python train.py --num_hidden_layers=15 --hidden_size=512 --n_experts=96 --experts_per_token=8 --d_expert=48 --d_shared_expert=128 --hidden_act="cubed_relu" --moe_layers=[1, 2, 3, 4, 5, 6, 7, 8, 9, 10, 11, 12, 13, 14] --router_score="softmax" --normalize_top_k=false --routed_scale=3.46 --balance_loss=0.0193 --balance_bias=false --router_bias=true --init_std_router=0.013 --lr_router=0.000324 --vocab_size=21581 --norm="rmsnorm" --norm_eps=1e-06 --tie_word_embeddings=false --optimizer="adamw" --learning_rate=0.00107 --beta1=0.95 --beta2=0.95 --batch_tokens=131072 --max_seq_len=512 --train_tokens=1230000000 --max_steps=9385 --dataset="wikipedia_en"
Below are experts of layer 5 (counted from 0) of a mixture-of-experts language model. Rows are named router (the router's row for the expert), down (a neuron's output weights, with its number) and show model dimensions 192-255. Each number is 128 + 32 x the weight over its row's rms, rounded and kept within 0 to 255. Numbers have three digits each.
After each expert's rows: "comes before" lists some tokens at least twice as common just after its tokens as in all text. This comes from a sample of Wikipedia text that the model never trained on. Tokens count by the router's weight.

# expert 50
router:198088116132114146154107168146166135117130040168092142151100115089156137134104074121161138133122127131063027119112149083087122127161107085145119095159169177108093093103124122118118174146119080
down0:142083112120082140132143097150097102132163119182122133086168160101119155115122218093084148114068105098110142169166143117179119184115138140088181048097146172061153133085105101166153077125205119
down1:160109138151115115103182119111130167068108148107082075101158101140105130126160223111151123126109102135118141108174137142130071106202135101139126126128157135083149125138073135106114099079151084
down2:109149127068157160151107160154106126134117108184110141177152125141081136137117129124090125141131170116150168137141124106187149168120097117234147149106139153106095127131099160122139143148129114
down3:119112121123161089127161091092050252163136084091100144114152133128130152172107133125119165142096073146096108045113188125068069116106151073143163109116109130125169150134065091126092144162138074
down4:179121122099128119119148148127104118056106119155100136126073113189129147120162164139111129103110096133133150146124145127123104141156143128126166101080119149161160110132098173120148144110119058
down5:134118157128139159130100142121053130055141109078100111074122100110150103135133128116097146134148138103137102063116117119145131172154047096175157116117170132149095172163201149086139152143163095
down6:117106140124083108132106136119090123094134129117132132117141076129105133131156124159175081093127134138152123198108093149139162124103078142117104131122164167162119119156107108127106146117111150
down7:105116054064105100108159137150121102142149134198150180149167149177153145129158123106158161118163131100112135181116104139152107060196115109116088174158175124062104088148127126081148127149140133
down8:116118141138119070132092099156095129113135160172120165168128100082144093103164127056129109149176127111091153131129112082150158100186088113166078107138144068113095197094099076141099111157125118
down9:123148112100113109137144042157105153161151133118106133131144104122118092150119130119117180101194134140059102079103128105096114107130129109104104149138063130114185135127126085120123129168128146
down10:127131189161142101121081070114146187147127122158128112164100133098114077113100135137112130164091081116116155129094187148149097163045110118195174143077096067124202142070165119132105134118137135
down11:139071093138087116100187087074150147165065156192096120136093121107082129101127076172087134137114097113054143157142129142110112140125060135157123107120148134091136091098100089131139174118130131
down12:117058078121145132156082118150093172145157159133168145084159142130150126161094130102149113132123071147073103120156154166097151217096123130160119151075109162120123125162176140180151119135162104
down13:113115108118091138115137159165106122143102112121094107150176150073100136109121172104093108131191144094119093167152127146074154065140107145041112152125205104102147123115103212125149111171124136
down14:101122119179138178184196160105113160119122130163130166107127081112084129171213147068082109084171092137150159159078124133136136079185133124160120156157111136076100088089143157176133173131192198
down15:143117143068124187130134148132134145172201105201112134174138098178115117126153132119131123131158170114120141132117110130073126106102107138152098158086072181163169133114164103154126132167139126
down16:112141171138099109167073105145087251167075109160127185158048122180123162180120167054096132141071137138130152089126171112154103111086071149099136141109141113177136142162114170116135133097154090
down17:153094125124073107120108125146125114129148142159116196210180116129088183121142154143123095093155101085087181077117133159103145172148098089133151163103102160106159139095103182130116090082112130
down18:160075102132150121109118108066149120160166170214146066098091123077161111152138093113156144085128140138148066103128138171099113168183096177139135150132143186152103118049160090167166141117149148
down19:119112095134180113154118202137102117095182156101101146039117108105121086147122171132146109101104123186107115085090123135201156128144113101130109111085154128140130164144077104113117128073155136
down20:114078105211135090177210116134060170076104109129133136138111142135101108110108171152140082136127173139116148190127076120135098156176126126112161134146164110075126141119102216109125155141144079
down21:081090156098175116068148146115095112144222122115183114117139115138121127146143118105134070123137113120150138139138140155134148080093076162075107121137060084114131130138140120087143117106119132
down22:079091139182106129131126116065062170102147147089127134099120113135122138122156156128162154130166108141123115124086122127103078077201109114208179133140116108077159185118125093069088131117158028
down23:102092195165158095152159171118055157152181111134067137053083122124131084095123134125130098106075111133115095110101153152070142174176095138124129104066130166151102105114130103122147091111114134
down24:125161128144105162105150146115111140131190068111107169153110123131144099130141110174176108123136097099119124127142103111175096189138150104167139183092116156108151162171121117162077097136143141
down25:135149134152140128115092135126135163141153147121198076108176146147158091144098140191169156103080118069131171129089147134161123108151109073102107078156172165173159137101116104127127131172199140
down26:131114157120102134156121139119154105097090176152113093169144111179110069114093137084133087146132119125132117119123113140084129086135134078148126103138130128109127138108081058145117076144079127
down27:126154097064097122146114121134137121132129103114141164113131140107106125164199111064162065135115154183097090144150070136089174109144102069177088168212161115125120155182170094101143113115136103
down28:111128176134162159164137130166121093164173175214143097131147083101148099155152128147123120086125188099133140141173164133143136145153138134120160141080105131105106145142121128122161135152160134
down29:105062107120106157137113107107125096117071134151137159097110113084143137122160114131155177116177080166125116152105155098123100214102147081114132072132084090123132131144099131100112162174136156
down30:187174161107097096131109132125109164087092174113090098121137138189081066130137144140105164109099118156140154115137180119092117076120146128149142113169073114168139118123139133125200143128068121
down31:111150132142137101146138093061054222075132097075107151108139112127143132186162139128135164102141097154104090084131122125098053102110118116143175105165081133083153178129091101096102152118110054
comes before: "- ", "| ", "==", "The ", "In ", "== "

# expert 85
router:156199078068142125096128170147139139158125103115167092122171093079132064105146160096147113183124142144131112130100171137202131137152144149239061140101103068112160097105146144174124166168135087
down0:082135131162162138128151152131140093119169133085178157162163109101159087134108129134128107111074148133084154099105146161115147123152156125056167049117104092186141080127116175103171184110047112
down1:092123170128064136078140086123077144111142143114127162113108115226105160132096119132164142144095153114131134113108119078143158103134156197149129151130150144167170143103150114103088163161126106
down2:109094088117116123103133110069114142101099194145134207089118124111102171173119124086121125096085145136117067117151134128168171076145172167145173074129157181061162096177100158122073109086142130
down3:130126096150099140131167136184176134138136153158135129128121183154172100178150144086107171167144143167146148148100079073155119171156091086080121133075128113121105092134113123180130144157110075
down4:141164095084108116114139161058090128098120119128145118048051068121100143138143131077141161162118131093121140095115101104143098138125169182149056091145100134135107113149155088131105186068181160
down5:128114154112141099125133133172092096160155141156128105071127135142099150075145085071146180142166155093152209149156141088145116096118118112107128160101137095123089121134138156161216114113092102
down6:125152099180033163122156131199139125093175101110158109105131111117155205127111140094198107085094097074096115095150100144122112131138082145105145178127134121161044105123161128114164129125119153
down7:107099080101121086130117119123102121081204148146078124101069124116137087124098073132132143105133131200152208101123142160079186147112127156121116128108157157164132205104096118097082218101109120
down8:125116114079137131154132100108105116159113047114122152091122094172179092127111135158119120128176170184104098085182121143130187143131161184156126138133120144060119143105102123133099158173139059
down9:193047092211123078144148150114140134139122176181112119134128112113123125135191128108164168153120099126123121118177116093117121107094112144121168087123142108135082148102097122157125117128140068
down10:192122161169054162121118160163104129161109101139143084164121086161102126121102176116108110146136124174127096115121153128169111166127105108161101096087117127143109116131125164192145114093155140
down11:147144139054130147121093130141104153150160164101077102144125167081128163094127104038102097112143090145123141138103155102145173125093161183150142144134077056152138133140130073112107169139138111
down12:124105162105081147045133104123125128202105119111074082109126111138139112100121162068110168147114139061119144106134123163114049148086079135182105138069116049169182157080144124091117131135098136
down13:125162096120096187111114098158089144184128125103208121080162118156115166107138177124132085152128135141092121170108157127118123166164092146137133127155118052190121117083128120111163159088105091
down14:171187130192150079133109144145148033116125126155123123132086155120125114148157149081095135127126089155086146107136100075156095104138073105107164096113198146115128067084110135117177128098081095
down15:133085187139069075107133085137222110124104101097179201082122171109111116112147191144106053134190108160066111119160139186172100195190109092118122183146144117178151172123137123124134121097147141
down16:078124154116138060143082128179190153138149121137089103077133168096115198151121124109103149101089101103070088071081132124138115094129120128131093075152119175090088129152109124091151096118120132
down17:104130092121075129118161099170121162176155123189139099121149141109192120118063145094085107138132075138134122156150135114162110148119044074074116159150124094155168175095132163100174159114098070
down18:106081171175099120112103170114094141094138140097134122101123123091121147089108101166138116114078143088150163137130115126142180126135073163172069094111152126103162138125144093158145132091117170
down19:116125099109075102115094139188141095120144123194054134159111144145106095154110116133122105105129133136152136161210139160152132147129067101202193130108142090089093123102210133105081086116156104
down20:075085179126074116152154166144124098126147143161115155108134105125149122122120130149180105147121103106105119127141136156092086079115125071140156112153103139125148098074124069190158113098134126
down21:150169115130183113146075152144172127116115142104154153163140148057189131115086114148129161157124103127163132094124116152124140082133155092094094143106089178097085080128126169112121146211114120
down22:130084142142107142161111059171141151149198127073148116191142070125160140122104167130117168096120078146118159203145109112152178148138158130145097144121104180132154147155163129092133108136061206
down23:111131104112144153103143193104148185115135133119115149145094115081127114130116132131141158108158106127076102130133170139137169102096161130124163062119155153142109106104070191119104174094118092
down24:125125154197184108109163171102111103080162149123166092119129115097179076166149176113081144106159122062123138138142125129246095071112116083137112164113138108089071139150120180193202181129112099
down25:166094110142129184129139137078157085124078129149144134104128183140099152205152171124132066164119116132135139130146097115171173127202083140107058063089130043110166122114117104099123180112085074
down26:088058111146134109145109171095132106206152155146177057138099133127149146088079132149100098093158157092119104117132093077129131130148136021160107125134214091079112104126112185138128136138103072
down27:114120131110091122118127093107098150145127090146095116119107050160134183031127117083130118128107142176077158136145148110121089141112090136148086097150161075084143145173154137164111112134105115
down28:153170105135121161182087134145104172201109106086147108175129180108176132125135131131134168035096118084124126082100130142058129071059093115080169118098105114114116143123133196134142083141180133
down29:066107100116108136120132131107091150081133147175106093100121142108043123145149093122126148139170096159127135126152154123123129159149087138110115078090090115147203167097168170079119140150122139
down30:091121150079117126084057142125141119102117117111112134193148087130140127115154128140147071095095117112102165143111119126061156126121121144123051123123126167111190107135138079109125081153090076
down31:082114127145139122139101098101140092137102115118169126089148110133145082111053184131123184108106070139139206075149064091145080106089118129142149146138110138118136148073117111103136150094114122
comes before: "of ", "is ", "was ", "and ", "in ", "for "

# expert 40
router:107098083131135161143070127158215085110101120164048124188133159103151185192124122153126098151107152118094132196113128135121154130111130075087120116157115123060109153154107149121105127115170116
down0:168164099099120088140173147102124116144130166205099111118058105124045120103126082122163083121145104098108153102124169120097102124079083135187074100162120141149135147103123146116143127096066165
down1:118107185112156095185102125066146180146135134188155154105108141145162077121150149129193130124132127141146117086117099146122097170123136176100094163162159090109163118146109167092116107128153143
down2:140121078121097131156132155127104110121136110101172098139092115099120196164085071116130149129154166146111174085165150101156159107173106124149111153144176131098148094144112122141157116164123116
down3:129141142130116144140095144129153181122194095104186147142100104162111187167137122087127092137151106103104134149105153084145092128116073112156150167142117117087147166124089109169141140169098125
down4:116115089113174157131139152110128145100177147156112100152208128157086163124126111121179135090177132161160186125117157138153144153171121112124143170094092092165082097183072161112027159124106132
down5:120125119218087104151149081187111185150131116126155183119151172126138169151112125167126155118158125113100133156130145121119102158173190115118166146143089175134113129121083109167100154152109084
down6:107132122147128155169112105112161133127161141109156106166129143174100116139146154137182055098156085156104180133120105074129120155138115122067164184098050086180104126145093126098118138114098130
down7:171155138110151119152077160136099134151156146133132114146098104134079097146097151114146125122219095165114132200090101097106138122114136113149155186124062084174134124121151180121156158148070144
down8:169114100159088115132118066138147128087121122164099118102127111091107106171135078164123130122165119160131116121128148117085150193202130106156091195137064152142112145141133127155123151107092112
down9:125179155138112115128096142080142086123121088125137129109145149105137136202103107101105159149190123148135158158109106129146163134184135189126119147148020147157138108143068121148108184161077137
down10:143131134123108088169148060150096174130109126117172131152148113137094132123146168143146126093147173170192098155154144132172166164179102131179114134193084130146143118122111127108122157151154107
down11:110155075115110088091124129132135138164135134100147087157185069119094079136160126130131104119141102079111089081130189150061105111121118159055133194108109134159133117058085131134140123113124109
down12:121111142119170189104105130146103113172059080146140113131181136139154123098069115080120114079136116117118078104139063094119130165107109135156170147174126125126160103154127125114080094103136149
down13:128071091211093123096114090085148156089114150126169164106123085120162145105094097148150088098121159192137126107087131102128127137167176143120111059103059184142131079167134139177202152041095141
down14:187172101127155192161088139175090165140112113130128106069084196128154159094111096099100123064110105122158130132136147104124167128189136127138083121145135210115130140119106131087131120168136142
down15:089139171121182146112130132106166128073177140216101137096137143151100132102088108141134148149146088102120148140091140165125161187188121169140130134135137130140118155104107156097170139115128073
down16:163154082217107101111160140157127103159128107103163099096126161137071147147126101101101189138124105163179082146139136106147150220190166104175133147124138174170166131150175162141142162125122041
down17:092135142114129182110092140157134201135111134110165111144143111135074148097149130062104187146142152080123144121078147103186114110119153172129151124115147147133099136112140102176149105082092099
down18:121080098151035148146140112093140071143174131169133171144127157159088118086110134132101094127089147049113162099159141130102042115152074130119135127094172093095133170092039130091052199116162161
down19:086125115120122132133110171088143133072108102081189122119119140161118107142141152151174122143141097085155147115140051110089124187185119086106083148161079120169119113145126119143182160169151152
down20:136195097108084151102126127112147143138104058082184087115131112132104155085162160099132142099141060057134089083159108145125080111120115130148176162107115125094125117148161146095174109082191127
down21:152139152140137131154156107152147119171098124142093140101153147124120138161111128115133161084146098120163154107119091129133124159154111137125119123159066180125138132166098103092051104128115143
down22:139160117144186123138111129125133132152117146111130100118100181159121136141142060124105140102122157121084126030131126141088101119107123088144156121113166166146094148147100166149130163148066110
down23:113086200147124142120131097116143133143139134151131163115075134095066121109108127129140218111189149143109171216132123131094107121125092138134103161140061110139130119142093133120129131078099153
down24:150126137128098099095176113177125066117113157128236155111114157143125127156148137084121147137165212172093065128140160157163129149145183126099146132156140168087143078100122112144116159146116097
down25:147099118171143158147092022123108129163120057083124153140102128131144131111124161099107132225060165083117052159068114117075077134151131145148102153153108121165146084165128170153117115144147165
down26:128084127186159153074110129126108102099108130131168143097124087091078110107077118161132200093115079156145143140178096180124114124139098181180036149103098113095106129120024094107165142091153141
down27:076060157123139086100067128109074162128138114122183151160153104107101151067166163117132140114168097129089081134109168154096102136155146154129148089132141101129115137130103114116127134142128126
down28:123078200105160154134136075144156174111130091154110093108125149083137094109113115091121115104169156123101120090122154118080136122080121167115101112152134124092157144170142103127097124140111090
down29:114079134146137164139177112125105123166129143070134074170110105119090177115129112150170180104127119137113112094138150108207101120144107133163162131141151122103103128143147153135193128139128096
down30:144076087094101154120139122127135104150136138145163122123104157167090136139128119091105175116151154128152152124167156102149103118115147157156142169120140135147103153181073128116132148099157124
down31:130127173159131079108083090202162093094171169120089171123102102075157160139130128141118161151143097120149173107106113116133090140151131087082154082120058151148100114105142064110146113098115112
comes before: "\n\n", "The ", "In ", "He ", "It ", "=="

# expert 6
router:110147160130140108096112111138106169130140155070117161183124133121128112155095153159132106155142093139047151133145110151165130104137170115080164101123100157124178179121140179117113104148126175
down0:192120111202096123149198139119156111123190074122148113091131115191088112103075133110132112108114078160093129128104154151120115195147117094199121161132110154214098182120095096145168120116113118
down1:127122087064184091101152144157167125122071146154121119146115122154139093071095117183110118108161100107086118145118098107120104131146180110124114153111131062126186106172156079096127055183107117
down2:101125064143120153108148145091122142123141132147138126139198145126086087080099070099124145107154139089122080177128152075062119154120195084123092144122082146130063153127173142058147118156127159
down3:187051118093121132186127166110092221105129079128161158134149148106135122173134128099181126101163111143117089161136139099131085106081110131086121145101116164084160183132174220170097121099130118
down4:179110182133128087132121188096146138194104171164113125146152095123087158163125120130124133125165090191070151151152109109102068169149112129085139127176118184086130082196137111101146176106143161
down5:141151138149103080131081161179143183141124149142082080116133116117088119124142113100139112092145127158106079134110132148209144125129115154138182125111113234158121096089120050095101111151173154
down6:154098139156121106164137175153107113100154110190159096136073134143144110162084077144125147143124099110129113173076131097122131142092120123103098119122161127095179145087151145092116071127084117
down7:172136155191094134121160084142144174136126040121090118089189131161098115125138169062136191145164076142135114164065135105136127197196166101190128170115136136121157163122088145143138177141110114
down8:104160130154151172115111114150175153170110107141094181076155142144158162127132110062151203159116156125179118161131100108073108120116147108145069162152067120058157112099086063141123159121144081
down9:121175119091131090074095121137121186101118118159120112084133156156209141114157236109106094111129092102149171165139157111142150057120177136074154122152107162123153179121047088145114115138214121
down10:100125114088115123136127105080122150219067157122124112093153140130134148108179142123116162116112159143134165179131130137079176104161128118123130089110120184139188159127110098135086117171086122
down11:179050119105171110133140143155169117120099158138121129130164143124101085150103147151128088113098104097164104154127149115155108132133087101156107087136191103124166130151114116133095065147075097
down12:190125161143185071143158142112127100085121080109193148138104149117124087103121177153112130123116158117149091091177112123137117098148114089113144141107146094079132127097116170175149077169116153
down13:093118127107114097093138103095122119114177097126117084079163149144126173111162135121122128112113093171072157128155166138154184165134147128151085133139099150130183105112107128127087070089153066
down14:150099139152081063121103160135154161129124080155105145116158111130157116146159115153177140133128029144172113156098188095174111165156162100135134140102125153165176155166168104147130138118058136
down15:132114120135119127066168142104175096123128119119098153092103058136140107164112125179123098138162138154178159112128163174165132130155103113061103135105218121184154155091142123132129063138083144
down16:139124140110118120126144134103153133129158111101137076112149130143108120141135101113098162132150131063118098145113093128118113102164108067121170141056140131159130132095153131135119105177153116
down17:147096105120114093111118143121116169152117138137111186121132097130115081141100105116144137114119093118145142150096127147184181153156146112087157153144169145216160091147163167111130042138116146
down18:156128140150089111094179119126160164116150032122136144082170150137097114109099138067071133150168013149156134138095206111158121225196156118111130156134132161138156140119103169130157160153129128
down19:163081131098127072156156147196083096102075055124157154170132128110116100105141138119185148102197153090125068159129146137120083172043155143124139105089154155154119139138133135143091076164101130
down20:182133127067111096122103153171129183073127094170133153100126136095191143166156090134104148155143124116132153092199166136155142134138138074095129159120124171125181185181169100114114075061126102
down21:089184185120114143135118093142185128086130165147163158090119151125152139097114128116150111123084104164177114153122134116148122164166130131132124122098153136151132155119134126112107143116194129
down22:093082117132117143102200124139151102088130092218112193083133115142107081121136122088149104156138125132106075137124085102157107174136153169150129149103097112151141113137134201123121106087134092
down23:213115137173183117129104113108117166095139115106137091085143078115087157145161151176175103088145138147109135111070153110123160084091100090156097126119138123179085070086180085101123133044084145
down24:169131137173148076131148147131154170139162074055107156086120124103137156176169123157209119170128070133139116166147118085124130182135117075129175119157183121150105084089145101153112123105090186
down25:120113091088151096121090130145071150112086127129185088092205149134099145171133166147203097118132172080098155082136093085082132051150129096131163121115120153119069140179134118135098092115146115
down26:146158065197110103133119175105079119086135086209183134108157100133098113148148140099165143144153087100143102141149106098145156146154110147151183136146158105115170123143103129065165104130151135
down27:121142134171074072193160162105160140086211122114109174105150131146106108165085108182163122149127061129174144137120146095126151159156182119115128079128162152163125138115129099160144138130052163
down28:142120114077149127131123127092144192122171145154131149181127118126122129127158164101137153106106114114067177177150142092144114109197105160114113127111137086115156154107124164120148180101093134
down29:147144147111162149155158120102141209102142142164125158097132092090115069139170127115122082073117128186119124127126101069137087126092127139085173136106153052121121194140106176053126145154069136
down30:165105116138120133098121159119144169106151093114118127110131074155082105164154110137148084125141050163082130129146114122140151169169155135098161130140140125160162166146184068149150139162123143
down31:134122111149100080130129111160120073114136116120116138139147074125092146139122105107149078117151130180164138101094121152126157159111139129137120149146133161144106061155111119130151076150155126
comes before: "\n\n", "\n", "The ", "to ", "He ", "5 "

# expert 31
router:163156132158156121159072162133139129143144163103125114046093136108116184134106161067152135074155156146117128055134088119101169095058149115117096134189111163110156162128110157088106116088199140
down0:140151117143105131105133190121140143139112105091156062126211150101118116118135171161155145063109133087141092106151126110128184079087155124123107045051128121157140113127137167161163134141147094
down1:168166130123113146102120153166142073120110112115078104139156147115141138158116172119116101144132125079162135125153188176117184167125157134170073115165203106177142118118132143135143152162169119
down2:122110080104136116139187150125163145134155136133179132190111103113119151147114138105158138068146080167111127105108122141167111142184185125141171211115141152120100116163174153062151091186117127
down3:054171120118094093150109134123103082120132118194145094145130125104129050156117173175129140222113118158064134094137192120062123094162088100188140146131150099179144146139164159127109071144145143
down4:080151156134120122130159160157123129144123107061150105169138130133135136151083099101120152172118088101146139128168125140118100124166195076108166106042145132121176135118123141138129103132124132
down5:151100104078141118050110141116105203141166138178207111143152161089068150054192138097126145139101131126121132097158155124152115159208143169115086187131140156138146178139070116103126121131171167
down6:169138109098132162134077153118133180144131166173120161135114124137136138115146140123123094113161112137098129116122123104169168093099134124100174071114135151141153081118147137166116131222135099
down7:111104079077091127142136159126155100128134092143193146137151118107179105168149123148142153126149133092113141129100128158133169119144091154093111102094095087160088114148177150173128101120090177
down8:126115128105153057082158134135145138136105125162153111061137071102156116120113159138136168151174133150151132078117149152100155129140080061137167112105144127100152115125095086095135074159168116
down9:199131091126092156172134173100115149134117140204127139191163146136097147153125129092117131168150107103113114134147151116138133112105153099090164116083166148103118161072146104088191119115153181
down10:113162128134098112151103157142101120118096087066091127151139169173175103163099141108110139148111129147081163157149147175119191218156177113104083073147163150111178144151127099129172133168164186
down11:106082124135152032134046144152191097065046124108092136090109116097088179113107111192162181089107116142100182111135134128055124081123140108194175154103130101097167102136156119094112163109133156
down12:168103074127083107175125127128137163121078168119124182123211149165097127089129143188175152129114105154106118136106122090107115059112132147095139168117111155116106119153129131185162142129153094
down13:113157077151093082152105097158148097152105078103130101107234126121107122106149111141140097140126105171093103137085169103091078141109113105123063155043162095128122202128109216088177094076239085
down14:144022135147127146118138080127184104097070095151138114118132116101175118183123108158168138120141126138135163131187131194154140212148119140109157123108138157124139169133139098168145155186141091
down15:110152125149117170064090192135141136166109120091132067153159115115205099103142094112137133124076104146091065074154166139169130092098097095111115112097155144096130131116152122079102137129187090
down16:120155136105102143140120145083091114170146125109142153153132101135147109092144131064172133147119089132089147118099133094134116097092139122134148091141143143170145144126135126168090005111134112
down17:164154129059116130131126151134099151076096140124124198110158125074111110155125162116133150129190160016073102137126116135119112181158118117076146104101111135187154163096176177154120140150123149
down18:064094173109161083127135116109143117133144146156106104144138129173123130189109133112126154096189180180066143113104165133073171066126119141145133134094086130158150171119103096170141120155122109
down19:126106130090087085070089115140092112137161172134128104140133110140159135168131107165173130089154149195091200136106162165151152117148125135136147186134158130123164095146117143142142139188142116
down20:137126181119142116106076168134132148105129080129147072087115132115106094149118160156139107113113123079172209107049166117152167100114162152112162169089088095139121146144136143163044128131105128
down21:129179126080131135131164078118125074065141164108140128095196129092122104164138132103099084084127082174162138157139160118122153153134118115121097159115179128136125162119148111123139162089107097
down22:098081122153050047111059129149145116147095179081100070129144128162140099102131104118157123150137146139110171147125124130065072114126102111177129139050122157095152160089128066105121076100151124
down23:122163199096054110142114180144145092121127146072079085076125171114134118117107114116149134102161100061120166121058094070123129063182167172137111122145134102127168157113083122127156107157115133
down24:149129139122160132126111146129135113108118124146168131113101134174110169230178130117136158142203130132090132142135146129147140081127136118034143130097089130124118210131119071109204152145191165
down25:143075107131111094103083119098067128123149158155109127139092102109166130183134127111183121078213154203124167119080182145152161093165131154117117161126104133087158120168111128115161139197161120
down26:144101152144149116194078180127163128150095103128128102082151132114084106147146181178187122122105136151127143059103132140132074104197127103105067139123128172106150172126127102139115138126118134
down27:148126116128059112101115091140129088109142142104108105111141105135175124170068127123122085136170178124096188154149165123106066110101139114099136130120170138137214178144138131111114058143151142
down28:122140090139123135125053142068139152120137095106118084129120119101093152230138137122131099186091109087147098126067112099127140100183086120145099102099122096138111113148213115179121122160158181
down29:161101140056106147136118179177138121086163139126126096116146082144137119111109111096148133082142084101128071100110143130163093133109159151101083183092084145159176119097115140148099170099137129
down30:151103116138119079093093106111126105117195168121104139150088101076127151150136113093153096093161146200129180142064163131106186128169139132154128198121118109070137082119135126127172166176110112
down31:037076130147139126143154117122144130143144135122162154102202069124151175189089116194163096117111120118133155110104128087161099072103091093127103128077181159143117115147131142093079135196145148
comes before: "- ", "| ", "s ", "by", "= ", "Succeeded "

# expert 60
router:124077094132089115119160088092130082114137117177105156127123105127149094188105123109137140155154110193101134138121086136112140144077119124130127154127141125145133105125105145147132132107142134
down0:078075158114087167112161121153166056151156156111123118105152196132056111151134144076140204155107131128178139120062135168161113125143122147119189110122110170159050109147115147143130110190105174
down1:101140164095116105153143144105114125092172115081145139161196169122127128169123129166167128124109093125125142184191088078161116142116148130120168059116134161192084129159191146059192114085173095
down2:098122123104161044157135074095112105108109164190081202133149120164149071130072144158105174093054119125081129135119118117127133124138119129135146097183100085118063174071111136113151106132127163
down3:045122083157178166080181156134156095146156096076097144128158075106075155098099114070067116140090155172124152105128149146144144117135127161160115118110101172099086072122105119172163144116119110
down4:088108150111110101168100140151132119152139133071171113105148144108107148128144112091126199113102137173157095143045101112203131109144130130130151115163101142133084144202162120135118163150132139
down5:101133143093128204129152122213129131106086160107159074116043209108151100078112130167165157204174093140107147147083139128112061193140131134128158148161150088179156145113141135202062130165110135
down6:131080166137171150127123112141160114161163160058122134146127141139117173120118175077082117153090116163174107106116102132175116150126117136141150134104115169148119097160117158196152175130100107
down7:113162158116126076145142121149126111140172129165186147110161214142140124148136169157160163145083160153133120097085123081146201156162154068072080127120081081088131126107199133079143028211115102
down8:138160130071090211140178145145083066160151135134136151150131087096080149122098177085135143133117178201079047172105166096085134123118139132079113134150131064088124157128143153062181078099114128
down9:146154144090110081130166145096117097211106155109150140090128096145125130129111038044130085082131153133129181066128161124125133151138141107145109122089130109116108151088118112130162095128084132
down10:155144144069117072158150105099127154138150165168098169111133113081147132114113127139087134112146166121157122118126133098147034140132175086115205109181120129120137128185114108119151175141112108
down11:096086110121119112132117080054078100114158123180208137159119137141118150141159142147098109050154138086123132166130117097144085179153128142147198097122102127160096150198102142109131104101133078
down12:079075159149156124099155119077178142110097147140139174089151133162098165143145149060092157124143084164145085132135108152164079145134121146160127060135123156092150082189151046133086124133085109
down13:148119135146131149136081103113150114183168097049130089173152170098217141043111106158186142141121086137118129187119126153118097105212134121166168122055137123122091088157146139133172120148103104
down14:075101114098091114081160123126108159100135165099095137064135109092110181130197120072083147114119099099097106118119139205137121139124124114147110079120143125137125078151120142061145146140073150
down15:112106172100094124120165170148160081101161150068116058197190155140106079113124161104176139129130096131136152133116127147183111077153112167084044097095112007116170169110131127074138068104121172
down16:154182117150129146131138114155129114131172133075151058098139160191168106123154090114119136148111152121079104078090091114147101095125124090137163140130153130123108182146124101127109146167105173
down17:120141159158118107101148089080034084139160124114154095075065073104099105158157124111137117119117155143099145104105133121110100134159097137133144138078174137100130132144099113129153170148194149
down18:138131115068171121127165116103129135137169130142137153159108071132145094166140139109140133130092166138096108138118134184128104154102100121055138121133135136070111141084182142164144176117154127
down19:104157112050176107138082106092093123159118053091095093138061123134176090158128156132149131137114129126113087148064139140149140102172148114164133122164136089133100136144110187084091133146105158
down20:098153142182144129164099098106065188143123152142096131207143141145127093117099132114108125117104154071152061169108111157169166110114106179094120156157144115147123147123117147160127125154084106
down21:140141139081182117128182135127096127122189193170067178132161118192121135103085146133103173086108085174116043128121161153129145086136134043135108125108135134145100152137126101079099103111110140
down22:171086127079081188123109128131112136106128087085180081132119103125159114124154083110160128079149138136114133114117143149127154089121110117090130122128098174129138166198129164093074076186137097
down23:124155135108116096096201130130091137105169193172145102165083138154136110147098107141133153086135127125130069173109136158094121091077131062088151144116126066102148137152144159113153103159155130
down24:146141067090091106148119134148106126153136081103082143181130103101164139117086120193089155138110075115123140135136153135102090166067163117101128194026141112131104181120137159159168139106122150
down25:125145124195123205177129140126130140162120074192140040121148095149078135161154117121159077165139149143137083072125090100169128157060068100138085141101079140099119152138120078095171089128204125
down26:136167181150073166100114140131125134121118157130150099127120132107098123155129187091117125096074156160113108139110146117117100141175129143135168121135144109141106164107059129145084124185158218
down27:106107137174128205197103137165166118140117105104170143135137137156116130104122159138129192128108080150136070116144122169055123104097075184120057148156128086143139105133189117074087117113152135
down28:071083096103137141136146073103062134143109192129173123139114146145124028133116164091183115090152161141156089183184226172144079128157143145127190117115074155051121153130152072090118144097162104
down29:133079120057159129106151119148070102141138116142076170167150161116141174130104165162050168076164083088119195152137197104119078148107148113116140132078137138111102140159150149152197101132106119
down30:080088134067112140167138102133132083151121120168107190151154142104125125171096180133131218178116085152181122118109102141117117119126137129103151113117162118137090095086123142078144083112187165
down31:135128166137133097116100151131138104144119070068125045126142145106136111109143134132107161094106146095121109108077118079124103108084073162117164128126138138085120149123154113105108178134174119
comes before: "\n\n", "The ", "\n", " ", "In ", "He "